From a checkpoint of a small mixture-of-experts model trained on Wikipedia.
Size: 12 layers, vocabulary 16384, 23M parameters.
Below are experts of layer 3 (counted from 0) of a mixture-of-experts language model. Rows are named gate (a neuron's input weights, with its number), up (a neuron's input weights, with its number), down (a neuron's output weights, with its number) and show model dimensions 0-191. Each number is 500 + 40 x the weight over its row's rms, rounded and kept within 0 to 999. Numbers have three digits each.
Before each expert's rows: "comes before" lists some tokens at least twice as common just after its tokens as in all text. This comes from a sample of Wikipedia text that the model never trained on. Tokens count by the router's weight.

# expert 2
comes before: " | ", " |", ".", ")", "–", ","
gate19:446493488412613427539391528397458494475430547492514489492497541480519509427492451481512496564489571525476461535471495554490528440483427531523419448485524427533535504518456545485480562502507583519486549478461524501482531512530449411499537551481437517425496500470467518577508531497451507469545514501459472463518546478554515432514481489436506530491503472551515481414525442459426446523479550550487531497445463500461503528510470554547538413552512533508544545447523524546525515486531487474487471508495528559476575500483412495513468465481497471518450498482517507467521509508475453492
up19:466480534488519480507499555495496503559470513554529428499550515532521490445479488476509493456498529473504455473488411480542455470493489509481534442575508515555497464528538497507599513463479576492452582436443503460461587446536472436424477562500476540491494548507518451567534528445524496463499579451433475507493577415533566423588482551412468448499520465472544492523524492495480405515495520523518509449581459532453533492514482495491508505408579455529565465446525477486536533502481474521482497525565537500506531496477490539533499510465454556442508522453540508481492492443542441496
down19:487493471594450514508481563460437511546473522535540482488596463497499534535455494389511494467539465454530463429527489509563486589431517490498508455473556600519574496441517423466529531486510535486460503565556492528497477428481464484474570532495531500501552484497595503460491514434546514568518547467501528462508524530552491483489459529477547503495517492462515535510515452472518497492522543482525489549560470517372501483535519526515544511363545459500436490494495560517490505513485489463574536499512455553495493442502526438504521531514489556515505466463560527426506508507575517456
gate20:437477477448464513557488527479478502479479529478459564496457515473428498421524531547559516579450585519483558598487555497465548409574488508525403489534581539473488521510543466469461457547484476481469527475498492599493507592506464551455481506489527460484551483474512450607499525463491508457488520520420523462465502499431514532578472577531406556505472538534447467528465464549508496498526476429487505516445511521483506517483467532480457481515462532476465481474524483476532494449474557533435531523543425476487565528462491458516450491523515519505489520489540515546531521551567557523
up20:517549503505455517491472554491479499460509470482480431495426551516561492525461525530519522525455428510533444486531464425474529537561552492608569496518529488512419586479440508497557488486450505470507583401553468523492514508531480449463554488506500549449499473468509601451558530545513539501516463491457538466507493448507455447522540444480514454424472505461465464492512525484544506548502508608508531488434468531547582453546555517562544477452545470460573471499464524491487500548457539456566506528470512492455546570484513467491546528457475456533486533474453440481551478520483497557
down20:468520494460451568471484505488470527445482488496438483566418513534513586547496544523545514573497506475448446476483450493435489571498459544519558534538504501542434551552505453460508420485544440450494536482526467470529489497475467519510542481479522585464480568521485481546500509463502492504481464546511500455515463457526521461495522486577531537504426505472470474497562530476478465491464412585543544603512487572537562532486455510540462454473486490582509542490483553398498451505396458497430551504492537539466542564508517442475565482579528495469474524523521496532531488517450532484
gate21:528452430507522515507533511470479493440514429496580556504483511472505497503562561517463591512499583547552561608549519524535492509492438436503458499493489473563510532458476542502499455516448529555532502521494553529562528540503542478486465463511465532489483472438535459567507528518431517524516544516454476499498457481450483528575401531458455489476499461487487536470508474457487474500471535453502521493578554456477495461519540448505513534559483455465451528618529511507499522497541548492419482452465524487418483543546464543597465502495475415462484433563505499444480558430502513464
up21:485503533506474488482433388500463536513529537508516486491548481500465537488453478501466485497519454510437461445401501486496510509480546503513571503493526540414476473501455481549501589522522458489473510436495469432462435418526474572461523519496520544463544531530468497505498534505539449493514451463502551428517584509584512459468607487483500507496476541531510526516478495572537594490464465549577441532493445515566521544467519573532509456461515491451556522448422495494502487481473465589563492584524475495540503526538540516503523547525501563488568496413516550512510487551460465535
down21:409561497532475537478479503526453552491472481464434523506532463515483590551556484485512538500528411487462470463573528407550485480497467503478473523504446579541490446492526501510534448521474483399490486522475453557505485473547562516491497519469516475491443544524432490531432478504506491541456540459517475498549463520474538492403477424498488529524516518453517500566531584471532540507527514475485508524504462601500564568469500460492432509498474536588483429496523599538493528557548497453597485544477524454500491583534492532528524412554514540469508510487527491470473473533552479511
gate22:490534491571517543599537530524504522522516524466490453524465490501582475372498557499478592513575525449556508450507506517516470461459534418419431411457556443494517497543580443562551520541460492462486497550444548443511551424521522508475546454538495521521547501542513520511524481525523460486459544497518457503491407461494470525502460516585449524533455554465535511520479457472532460508504470533480541465507453529445481516468548538494520524522497485542516608512513511514512495566460484501505445570555528574504516467541464471505576409510488486499539538480526500524464481520486509499
up22:561540431558488485561510522515530549521476565479501444494499553548585486428485533502497445553562498458451500543515460525556426552531481549469511418469484457559551437505498509455552540526532483571461438557447560480538508479553507589445596529476439515458440520518567491492512508535515495442495565495461548514493473524467504506492546445473475467465494517418483505425528414476518434475451482448522551514520545497477540556523464556572489500558557501520475558515483529534508497509528483528445524520501519517540444488497493536528466463473541509540410543504589463505526509500516508528
down22:494523447472546513564485487498519544489502471450562430483466501542473439431490523504548481524441482518431455442478532430512509529546526532494513382457508478479487487544527488450598515465569561517413521469542481471540520510559534548495493448536439491565527501468507452471491422485533462492559537468481574525494445456489507593482525424532489489487516505438526445473445539539500442474458477493551535525535473507457478491548477512466557523486493521408452430489578501491467448512468562531483501482500505474614541447482500530490496518451469519475520537513549549539498586501476435482

# expert 9
comes before: " | ", ".", "–", ", ", " |", "; "
gate19:460491514525503501449524512480507535486492483540509537576441510536571553515491488526516499586520562535541535578482433533509460518505487558551522471537536496511502520516488500544514471548476481504436420507483531451531596480495409504474510563563515492505555420449499457504509571539482543536530511507476464497400454459551482524583483513488458479504446551481492490458486471453447470464463542481474420475420567525494460462604552500555445474499548463504471572463511511463559529546449413499498467481572558551484530472499488490520471517550475486480556504523480514512463483465406475434
up19:491578526441542448492480477398512444437566520606526474476489506528437508458508461449507435503484487516452535544517473471536447524482501478456453496510415546453488489490522490590541478580564503575444516431453570462495469480497576489502440492500487498526425461523516530544515492525482592471469482477480468563493457514562487588551542461477598519464498481536505518505538520517482527491575516487470512409496508534546457531476482504496481537491435546523517566467502449500492530470529538497514464465483507468438518528482483529519469425509501508517550544473475413537445565434511516539
down19:540531476462534557547504553490454446444500449455487502523481466520459536577392499475470530540375505482464443514510505477487469527421490534472474505466500497538531493444509472460554544502499503507460510517537488479510446518460538533518485470540542552482496437484570513487540414515529424450495481485509472523480514524508536390495541551524433464501468441496430449539461543513531381483409518511461500431500577500466517451483539483536508541571473545463482522491482535561528516515473487562464550518506497527413447459495573483493495482480491453515434477572502558573478557491519497508
gate20:479482498483534533571485549482415507477502558516465532467538560446559458415485488582572474515507498524506429471502535489480543475406565436489546489531441527520546532500496538426502434501512549532476548498458543487476430504510455513492530535501482466485524541535476454614507515462526481498513543557490433542518551485485537438511512485509499522427559455442513509466495433430432463586510547532468528536532471501429430462479567566525495442460511515486464526423497498522508500512587507460531522516450477527428547481506493457507504440446495467508448431519427476445501500480511531496
up20:493557469421509441467565482533559513522488531458534551495478514594521490600487548434527489532465500433557555522529524559518517567570513534457498506408517547488546477541465441484525477464465472532535486496535457466469523471465563430494507444487516449543499471510499520406492459569506511486518476426509532449504466497455536590458505509458515507569435565560499442524495529537511516467526466502528511530442508477532552501522503450517495519462458510501492500540482499515508543507406436544540468449574531449559531534466543552466434490519556513477488503515589482584550500560533512516
down20:558556523495514553526534486512619509523488533506458503531464490508474415537470518505455497582571519503515546490481516571486484423457489499545497495517431463491537525446523451505438495503494519505504466520550508534506473472513456520505498424573511537490535429532557540462507557570483522447487492429532562529491428507542511510493523481484497504496452438561521549532505458473517515418479432463439528514487499513530507447501481460409544585561474535460511529505436497494556486432464552578506492469614535469499549562473510443532502481509560501520500525468474538417509459445435432534
gate21:511567574505491451458507471402558456462532432475508543516536528507453510472541509491544552416438487431558529559485559475531471570540452474505529495535512483458546490528512540461497471494519520491492525407535565516555505528414498493472521472540482528467548470508528432526506509529524521544537507509485504556413497515507505514511494517502544552486434463536534395498465489523496493474512481420511416518471450525551559562482527490552523440536555502430534528438533440451535467556503538526507512467458520487454578569432501561512462521475469504437497520490421460438471512555455486531
up21:512549550492488535470507503443530486470493469525485485480581503524464520529518485532524493495476474480577571489481545481584500516625453505454561527464517480460520430536481539472574474496556562547449498413499508513562521485501535431531571496476491468560546466470536417451444590562497530468501521548545529522435504512471551506514506438440499561469462429522519429464525468578491502468461496429490496459484487535500514543495595531521503451507517479511507540463473519531529493566486585511546514494453501530457551459523573520539488488466414475421509504474429477433522473523499507520
down21:477479452515542520539421545579544556466449525495549469518576476532477489545493500561516526419469519457479413507468572460497452539497476529493516502445476492560557508520488555516433477570493535460529463497467526510447497533503449499502510496524533545499480479540521376498452430479456523574510471495438469472486551542535469543456443419494511501503425499496552528506559428520477494443624471446460475553486515484576497492514479488466417482432468503497509532562543489475509461488462523528552390493474476507505529538472569530565512465458473539468512563491501496523461521474540504491
gate22:465410470511525537481555528483511557473461502498516465535513483483541547502475610521543519486493556466504462508531520431499524450480530507501439575525503536532517501577490459627450459511481431454535456522496451595483463495457496487605523475538519551432562448410456513475502440515481481555477475521495433503528458450544518558514515489449517482480455427458552511471480470445497568450499536503483518441498526521547479510508508541438481522505476552433479473563445511516450421477473514455418503440526508459539503463483503488486466508588460552422454477483482543491509480506519532520
up22:520520504544440464542418470444469466450521520466496503534525501493533531557441509475543503435504484474409494449460487551554457489530462476507529519473517484557487538466542533450496570487515539514484499481476537504517465463559541550577489502489512496411529474520490508546514420507452475476506450530447528529504446496583453481533541516534563480513494441525494400511637558471469553495503494498532567464430543506493477555551520473488519543490475537515479409503495559544463465505479555446498519467593436420510549499491514536460498421496492498520473500563504526517461468624468485503
down22:480516463590525494513547477490427565421507495470470521506496497455486476491489545432516523466502471457473548477533503510513429400456433499510485513535441577484514446500606548510542550568531550524530500480614543466531534526521502516498481487488471471564461440527433508476481426537481467488438494461458532511506563483442541443541474456495565495428464506570491479532534512446530559512487460499455460452475447461489455526490472544472534495519574434624469488470495496503525510454503508551510502492467547523590494507548538440439506508496485486461557489473484570510470521537452515457

# expert 0
comes before: "\n\n", " The", "\n", " He", " In ", " In"
gate19:486449411517423458424532497516579553519521431517516531525516499514599552540499571492489500485534512539516458458502507484509492497499458492408460522463506441499551523481539522514489489518504499522456475443521503460458505553555481464515574482588514463539506504572470488594532549480485563491492469500545466496552556461547498501512475494592487455471476459510529538503449488512430452482527563568520504531495502557500478459543510563438505482510525512512438487559495452525488501474550461490557525472577568502571541551478580481526533566495492458376472528482478551504484535538493479593
up19:489468520532480505491460467537441529488494492514455505468469595504472440475491571599446561479497500478424435547542550502478488506416518528576534518450469462465496488495496495515452557466453559442526574529495469563474473469515540549514485453486480483512445640486490545453423491499448562470510368495481530506479526470553532454534447485541465482539482541484481592502484558486524483503535507479547508510491553527544567498549491433446493509548511551493513499523520485468528465472463458404515482462452505500522424556475516515522521489540465502495451482475567507553506539443455479457
down19:497452463462520558479501510474519552471474500511555563523539473517550498516551528567486554495494553499532453503471434498491465453475520463472466497561469522525482535560530507522498498499493427465523506419491506471533549517549540464428519502530605401505434484535471520535575507477514466528507439471521520495523539459519413509471482418447550503529487452547441548496457521479498562599497504508442550489545488435524487521530494526469433544452470529541501579503546504533529520507535517556532450567616422436512553499482471516538474475527497438475528413517531543539456459493475581513
gate20:496515532434501474482451529551471483551546480496482486453486501503516580540469503454491464522429467535544494582539530421504573521534516491600546489464487438528477388500524574477429510519465493550519531547480485481458454396518473453494441517511548518513481539489485545516421467470523499493490527506496472566487517540481546414543534540498462577597524508548514482535476507511545554515512563472530540575507568533408490505426466509481524438541536533493461485538445475497472512467470537486499476509546516505600436504472463512483495470449489492494538445399472483485517574535501511509
up20:498558475507473525469475481490509536486447517491466471474484477500504447470530420487388485478567563561494550481486539503503476509440388515525486561558520557483487550516519470508571497432465470442512519412558518507525478574519463526514513484479489476459529416510538508531551514468516538520507465455451539441488499478371456539542490466449496452426547453439515500534571540531549517499474456539474502492541478544566508528530537496549462506472464491499552496530540470536487485471546521468428476567478412473551567470485505434511585515542495478492463522493491560571466558475482560488
down20:564516512508508482489536567449447530506516517521474468509539503480464507491554453526554587547527489540480517548477593597591490630488496450456544520498505506425537513515498499541449437474506488481523487538498523543519527587502501463504597523434528528455480489575524459509470474484488492422442500494517552503526517432429517495489501484528505492458538545422394519460501521449469480569476484455455526514508485458430516514522456455528486521464454464546497545527485568473450546463587516488480491578569438554492577515509511451469517549543536494502518539498464539516518450513516528475
gate21:482523501500474458489524476505477489451486532504541521495495411494477551500554563558508492438513540532505447539505454490493452495461552456482492479494467433506454466484467494469510546537537487598447552524435449478546472590479547551542505392601468530499506531481506479508554513503415527522503479499585514543510511538550536525498433515512544547515492489515364474470494478521500408451515545566529471500480439594488503424509452510449500498521503499485431514535486505568486466563449458449555507564440524506491554536524520560476502520438495536513436547472455505517432516510550508518
up21:491505450407497531488546457480533519507493576473590538513408526506465491552522513537536528433410546471577462491506501504532481454517492482542472476497492513501456414560408492458448585536482453541452490556485521472589513554475457527499518438474527448535498434480458531569504550448489487510491492566540449502529574519505523475523474555407505519563506464497510459481568485553514458516469561546449498503486513525518543529536489420535466432471484495505501544494535504537482461519558579537427533491450495516529478523545497521504507524530520474475463491528510490549413504525521578583
down21:471448513533459498475470517514512554456503493570457467455453535448470503514459441513509499475512539479439493588566467459491481446439522421480421489529465500504514459448480456445522489466481498493527447486471527428490566506475530536549530527449486428499456523509450590464493484557410537531475475462515454486458510465439439443482506492484518433456560552522501449413541470594573449477508585448473524508506542494491487459519516488520479530490532474565495507507452450577552456452514435534494454530499527486543491525470500532505421576517499424465459516550502499516458478542577562502
gate22:527528534568521519521491493493532525487539472600548480482483516471509512486509446488509482518460511511529503507446481558496391506480565503404508536554457495451376517480436532489556466478434508463404535431481483464453493527477388512505470503506546547486460489484447528492506521514595484454536524572499478505528462509543516535426529514531533484548452550572469581562488509449518489522542497415553467523541544447487507471492473498538469568513556500463446499504476533531480549450492443501435518522488532528514561548515473539493488514519548512575516420471553497445521460570503463484
up22:459538505491495535501508493539514564554560538567537523490466480433517519493480585503486541488482487426567455535448512544503467502446547452379520468536506503431417535512445530532520542536468545514432481486458465483454486508500453523530468596487477522525505531526358563529529490437556488472504479526461500511540490523545541564447451518486486423582516463544442541513465526460512468511553486463532455513490531549493525580505512485490517570493557538454483500502486538534474519460486441529470500531538525460533576550436548438459488401531520490510483454546454504498510454458495497496
down22:570551423489454487443486480473522496481501534449537443585473421501474541522492413442529594463519547516453567486531554490472618503519422489513491499491486489455551525402442463517519500590542491477470466521447500545527492510514547528520483565549554472518527490460538500507450463489462529491571538457495517487517510533551482458532501528433497522467523576485546489538503507508475471503468511543522478479449493544405520507503521470488482485442501556391501494467487457501486515537460566478575488539504481525523455504568475492533466608494499506446542556569509547528521458538481569502

# expert 11
comes before: "1", "2", "0", "3", "4", "6"
gate21:456542456447494441469588534469476533493506477505519499506521564490489509561503422487567537534530516610526479483466549462483536505487470534520506475509499538546436450596484515530447503573437523439468520477511460504500438565617493401564465509550527395509524496517505489530514481465507524473515516472431496547495502526542461512485469445457526453539519424523458550417496480457503567487603468456522538473509501493561517493466513563448527510540467506532463471479483516554483450505466512532522521468560438538375498466488472485450492538521507512459454487528528546513554511472513474493
up21:512492566513519498529450492555532494555537465544461492487432538508574457517428501510462544509567501546461523511536525510426551516484516439443475491487568475545573466502546494490454600468509525471461550432457479530507445479457492452517448449460524547502524483515465546509460435413571451574514505483510459495576493520542493537550513490504410558514491537533423513475536511507484430474482535510481524506434493553576484482483498482504513499456523495551471515477607507504570450541551547451504558562464482443475436424522565565454461549499500509473529472509504543521516421522523516490
down21:530516545583536567521560501507491499528497505503492508512511417516518505505474536470531456542546503454630472522519474532468521473536459487452472503537532522456562476419524472514480418565482564463559405538520517527525505528481471516456485516519472482464575521465485545479498427517430547476502499442473497515482484522550541579494547509480502567557504556431465527558446513417500478452543537510535464445545534573487461544446490563494496469503491494498457503516485543460484537578469477477617462463507498491545508486464480576461447535458491491461469445515519464419548534543456505570
gate22:541551490451576486462484482557517485539476452504509592483454467484559478477506577481510520418485567399487492529534452426481482584491505489519480463513484509491592550540492478500439443520425468504527439476516521477517544542526530490486446538543373439453511495522558474504498458482502554484465500537466495553471491576562497480525463525507559502425553445540562489546486377498468478498454544456482469524563488469462438504520486472517507479498559469507504521556468502524490471500449562422509447394541515522489474480552494557557455532485531493519516501455470487467490494523480491485
up22:514497499483505537377517466479471496536542446491466451455485521510517516481475490500562512430543525584497488504478555441506549524453429542523509477512480525495470498473473447483526457474438438487505497480478468518516503449567516534537475495579558504488520535518505495527607519528507492476392512503526436455510499528510521466573520479520476491474497478433562406499568500456523516480534526547504489499392500465537455432555503557561483487472552497475534550483437517476580594565480447539440466549478518513518488569488509544483531553546590503431449516517457533535516562433480512500
down22:441524433565509559442459565576561474462539507488513488473520436485446559469505525488576536542497435490466526470556486484595518549535494438446476429465535506468480515481565464494465496502460438517471508514512438504592580486454537453466539465477479446474516545563572524514487496566489558462503564469515514475480460493525559550495595549504465464518518437505539520515490573503491522477506529494493492478509511487546467568493540480486465541451520478458508540488524547526498549528496535486509427462481599532519455531493488475461558543569445477469518490545531412429525535503474414502
gate23:547532559474396482525489507515442482520475488515461485519491529473492478458516474511609440527512460531544512465478475506502539499483436428497465457498483424448496454561549449530542502496497562546462423408545476440511558564510492547481480523565401480494494573529535544489538508509503500506487467451503491481501488492589428496552455543503490509522532434562445520586517497513475464513509558479499532521502515475447494476469513441535511505451500493487471534484486478473538466468506457468605471511518542401430524479447425495489475572450544527508452509501456557498425580525524536435
up23:490456517480565508468526506592479429543394437426569512490468531489486512559526458463481510487509483567484508456532484452464473548471507472464486577461488570458471511490508534483501478457472463515499530481505480533482522491469561514551500510364556463524543539444475534484473470473517540506484416521465472517494558429477513512530488469532581517513512536469571558479496547513490572492513516531485398507585492495495469542485454489515520460536522520511529429605501440496522519469484568494506488413515557552568534521547483451584522523477448543526562474453485536463534534497496509556
down23:548533490586484590570447520533499438525536526520474462494506545480529479486453449467399466495440482479505456454490568486531484521598507516497523463494576464522511473492537585457464529528539479507376435491518544414557478530549488512515537482432490493464501508505514488522491526512505436439504504591444514569532568536502551473538510531479465499493449564530526496436496467570454511541521496533500508510472541470521474561515448456473511455483519524416517542461455464464572520567473549475489486490518510461479539457524509544561550536485480474422512495591478524416493506471492529484
gate24:570528416497496494550531468471487479503551495531510486515524557500564499434480517538500480538510511519463508498575478514534495524514524531478449508470495475516466449556513490496520482465443468470529487440560530448535502545508491519504545472523479438439542528532481437492484560468532423477590423511444463528475433489537515451500447515478507486591445449446477528565494521477494594406550535496523511496513544570405477424499499467442434510491520502523511482513578484447455419432531509513513494543502479476493495447500512502525594521492561584472444449486497511566476486511477505375
up24:527533402501448490537492494452505521513549470549441473413508606522460528555538517561499542470524437443550484516539496507451516458452532560514546556512438448505518501497520555550434407500479547548542454571462549482538450514587478454544524525479468498492490431493467481462507497511442493456550498539518565566466517612531501441472490456496489533477532493491533507530475540522584526540541491506505477519515552484483486533489549513496484488546475503491436488538483526493504500457516404557513483477507468444503515510454474539501526448444490557500402443480514435491522460578419464482
down24:474500580492513463522521552468456459431470461615513422497524533466519551586472493469505495458523505484569496513465533456563451449399484481465560495505560504524449487452508474540541530445492462542511561532456516480417496505461521477531461531488440534490443535504555579515492412568473544475473489527535518467546525444482459511534501467567444441519503494510508496488440467559531457583518477490531461545476460445505508530489492521441486476458512440529502477471532501577442420492505522476511491494556541561511421587472481473555473449549458456529485483490485479501489519483598510533

# expert 1
comes before: "| ", "|", "-", "The", "- ", "==="
gate19:476560511506420452439492507433525492474521498515587500516544478407572468501541449511511553467502534543470505460549540398520434506428480452542537589520483480592494455525473498484516525566481594518459455556527545471490475556565442454449472471506544495516488537436533474471498505521448514538505448541514552560542558538483424477481504480532531450506506490466511526478554550458502498520458555501534552520505482470470458509443518559511503508534454494559484422550487535529559562584484557525473514517483460534569492526523510505550441578496450467526549462468473467455504485500513549527
up19:516541449480499531492485578464461485522573485565494486509637424523509490506525476541457496485442509518501523520427541435562500558498531462487551469530526510493555600520496524529480555549504552508508460402497567561571530569511436540490505525483476520491499452443506437517514531532558491479506565458460461511580508500470502525541452492502465496599471496459527486481520516484463498521565496542515539494481502406552555519473452474493513496505532463539451522501535502515533505492507478455442444505562542470490424551364509530475508535506406497498459528512533503493511544490552449466
down19:477448477572449454452489412508485517526438504452530468461525499517539606490464484455554490519519449450522477469611500487483549504567443465523497500478526556444432517489504520499576578470484438482476456477590494442442488540498451481502501450473550518487528501588521551526488546514455486490512490525427427452568516479506451523498511531503446500432520506542479477470508534526530450496490470421532508483466542555517487520507597475515546550455471558460486463429500558558457445521537554475544490451516516457519553419499505488548477562439496495454530505412526540504503492486506538517
gate20:525474471513517526591483528399515545498490508530469495553475483506557495551512527531567528527498471473529461489450420576524455590453467486475499430522533561473577519483437510553537490529471507581442486548479470464522471551542434507447557554484529506462523443517475480549611531435507544476517556558496491459498530498517507585523497573525472516499493487496546490434507516502446525484504403479488463521445447468493534504500538516537545524543516399510576526479545503503486498515424459499497463479547524458487561500574531478419448465527479538581552504499449504496529453497495487539
up20:523533466534477448502533491482534534556503561541527519503497530519504466543509533426483468470513473519480430500418498494496453513486553474490528493597480507507566552485493496492554477444552591559475395517514575498545465519487495518488528599500583568500510469490571515549551488431509484526491586461516512442464479491508482548540472513543488488492516504530484512486565458562488498490587510510583538459454445471538568534471407499574531451528522486510539456485491527475505563565548490505445506520561514481404488460437519465486422441470490517553527449511542474525515515465462483568
down20:523531522464401474556520564467517513519481514524586478544512522531495508599524466542463582441559481420513539503456530503547502503496483504436478517423511532443493536506493444505535517468479528522498429520436530490544509548550520569501557552502532540545504493485614557431510524482531467533503559424534533440434523488530479559482484531474579491528521533506486570501585528422464492481493486512522503466544530509497503520483467427424539565512554495463457492434564546516464559509514510516502424527438507532476569549490504516489488538561471516527516507557500545436463468513507570502
gate21:491529603525521516594453502489479460501497521466484571534503503524492556561461515520516459471454530456479539537552496543455514560512483453438501534506448508410426423449456513533431452400472487500449510451452413439450549463449497518476483501537569482508507509504506458548488515424470471461550562507483450495450505494514408558499465553522513500452514533521480480508554561467505477521514502456461452442560483439428465503461536440540463485447547507521510443432501487510463525485495525488520515496467529522478515577516577508433534426533516518529453422544518559470487507517505533532
up21:478531480504503506523494466534504490547495539475531516511510574489542509479517497480470532485531465432486480487452460457528542507536489497544513455448485427394595380495493464430492541563480494386561464501512519525467418550514422471526410452560571507466513553504573496519507503400465529497535433501479474564537478442462460538527508525530526460454452455448552482513418475485501533519552549469522486535518539528472477510465461494452527537554477583467583486509489481537524519540516555565506474482538495471435560460543529536496517522476509467563494564545519507514477517474481457476
down21:462522436485521505439530452507539565543499512530480553557479503405506576564447476550561468440535505518377595530516502512522459425542539520520397499502504575479542465479464532477518471520470586477485449525466500550456451429574491477495537428450494542572495426481543494542532519481551479522592443535512482528519512532485478528499511518428507492563517564459467448546508443537470524530445525542560563475486484469533504554487512474523498494479497454481490471482489445462495472526546536515473442544499521512471558544566519508459547464467478525477501542491437451479513500471555524485
gate22:482511485483466465459466519556460456505476523394562536484462497520477498531450520414503512444559437500545516456457519465444524495536466524522494442520481508489547498512588494485531525517471519466518596523545481453530516467477503562474522642480518520535512534504524529529537510485453519522528565512519506539522478489569504509487527561494461443537498532587488537473536525583533479513486492536462605532481529549492412527522418569480539545488496562494474504582531480505461462461490528527387463526481490464494488467480501531589522511510523419448543473528496411449476544530549489506
up22:547500504519560498504500443468543495501521513494449507504503476501509489427532473523469404559489605643544494534525475521500422511539530501512514543534491464458524501549488535414484422468548530509470420518490563533536502571557592491531453452469485465505529500468479461517458577503543489538388553516569542480528550540451444565547470480433497510473526507461547488453506498476526461475556483505521505472461495484538470457492503453490509457500488456570439479513459476469555543541513541474536418537508466463504513479535555515435528579543519463508582554519454480492488473516479498488
down22:551504481525511564452443499531495466494423542494487594488502506451424507484469529480533535498493528495492493523467488530542532558491463505544425532534526491496491499536495447490484522571449516537491503454425518444406514454518437497403528542437570466454480528536535500467514541512510451499569469482473516466519528500526535477458539534466547407530450522505477531514551540513464518513478470483448492429470473501524399460532486490661503485541526475484425465429501501435503513467502514535505537518527455509540540479532516473518414479484531480514553459517554581517569478530532603493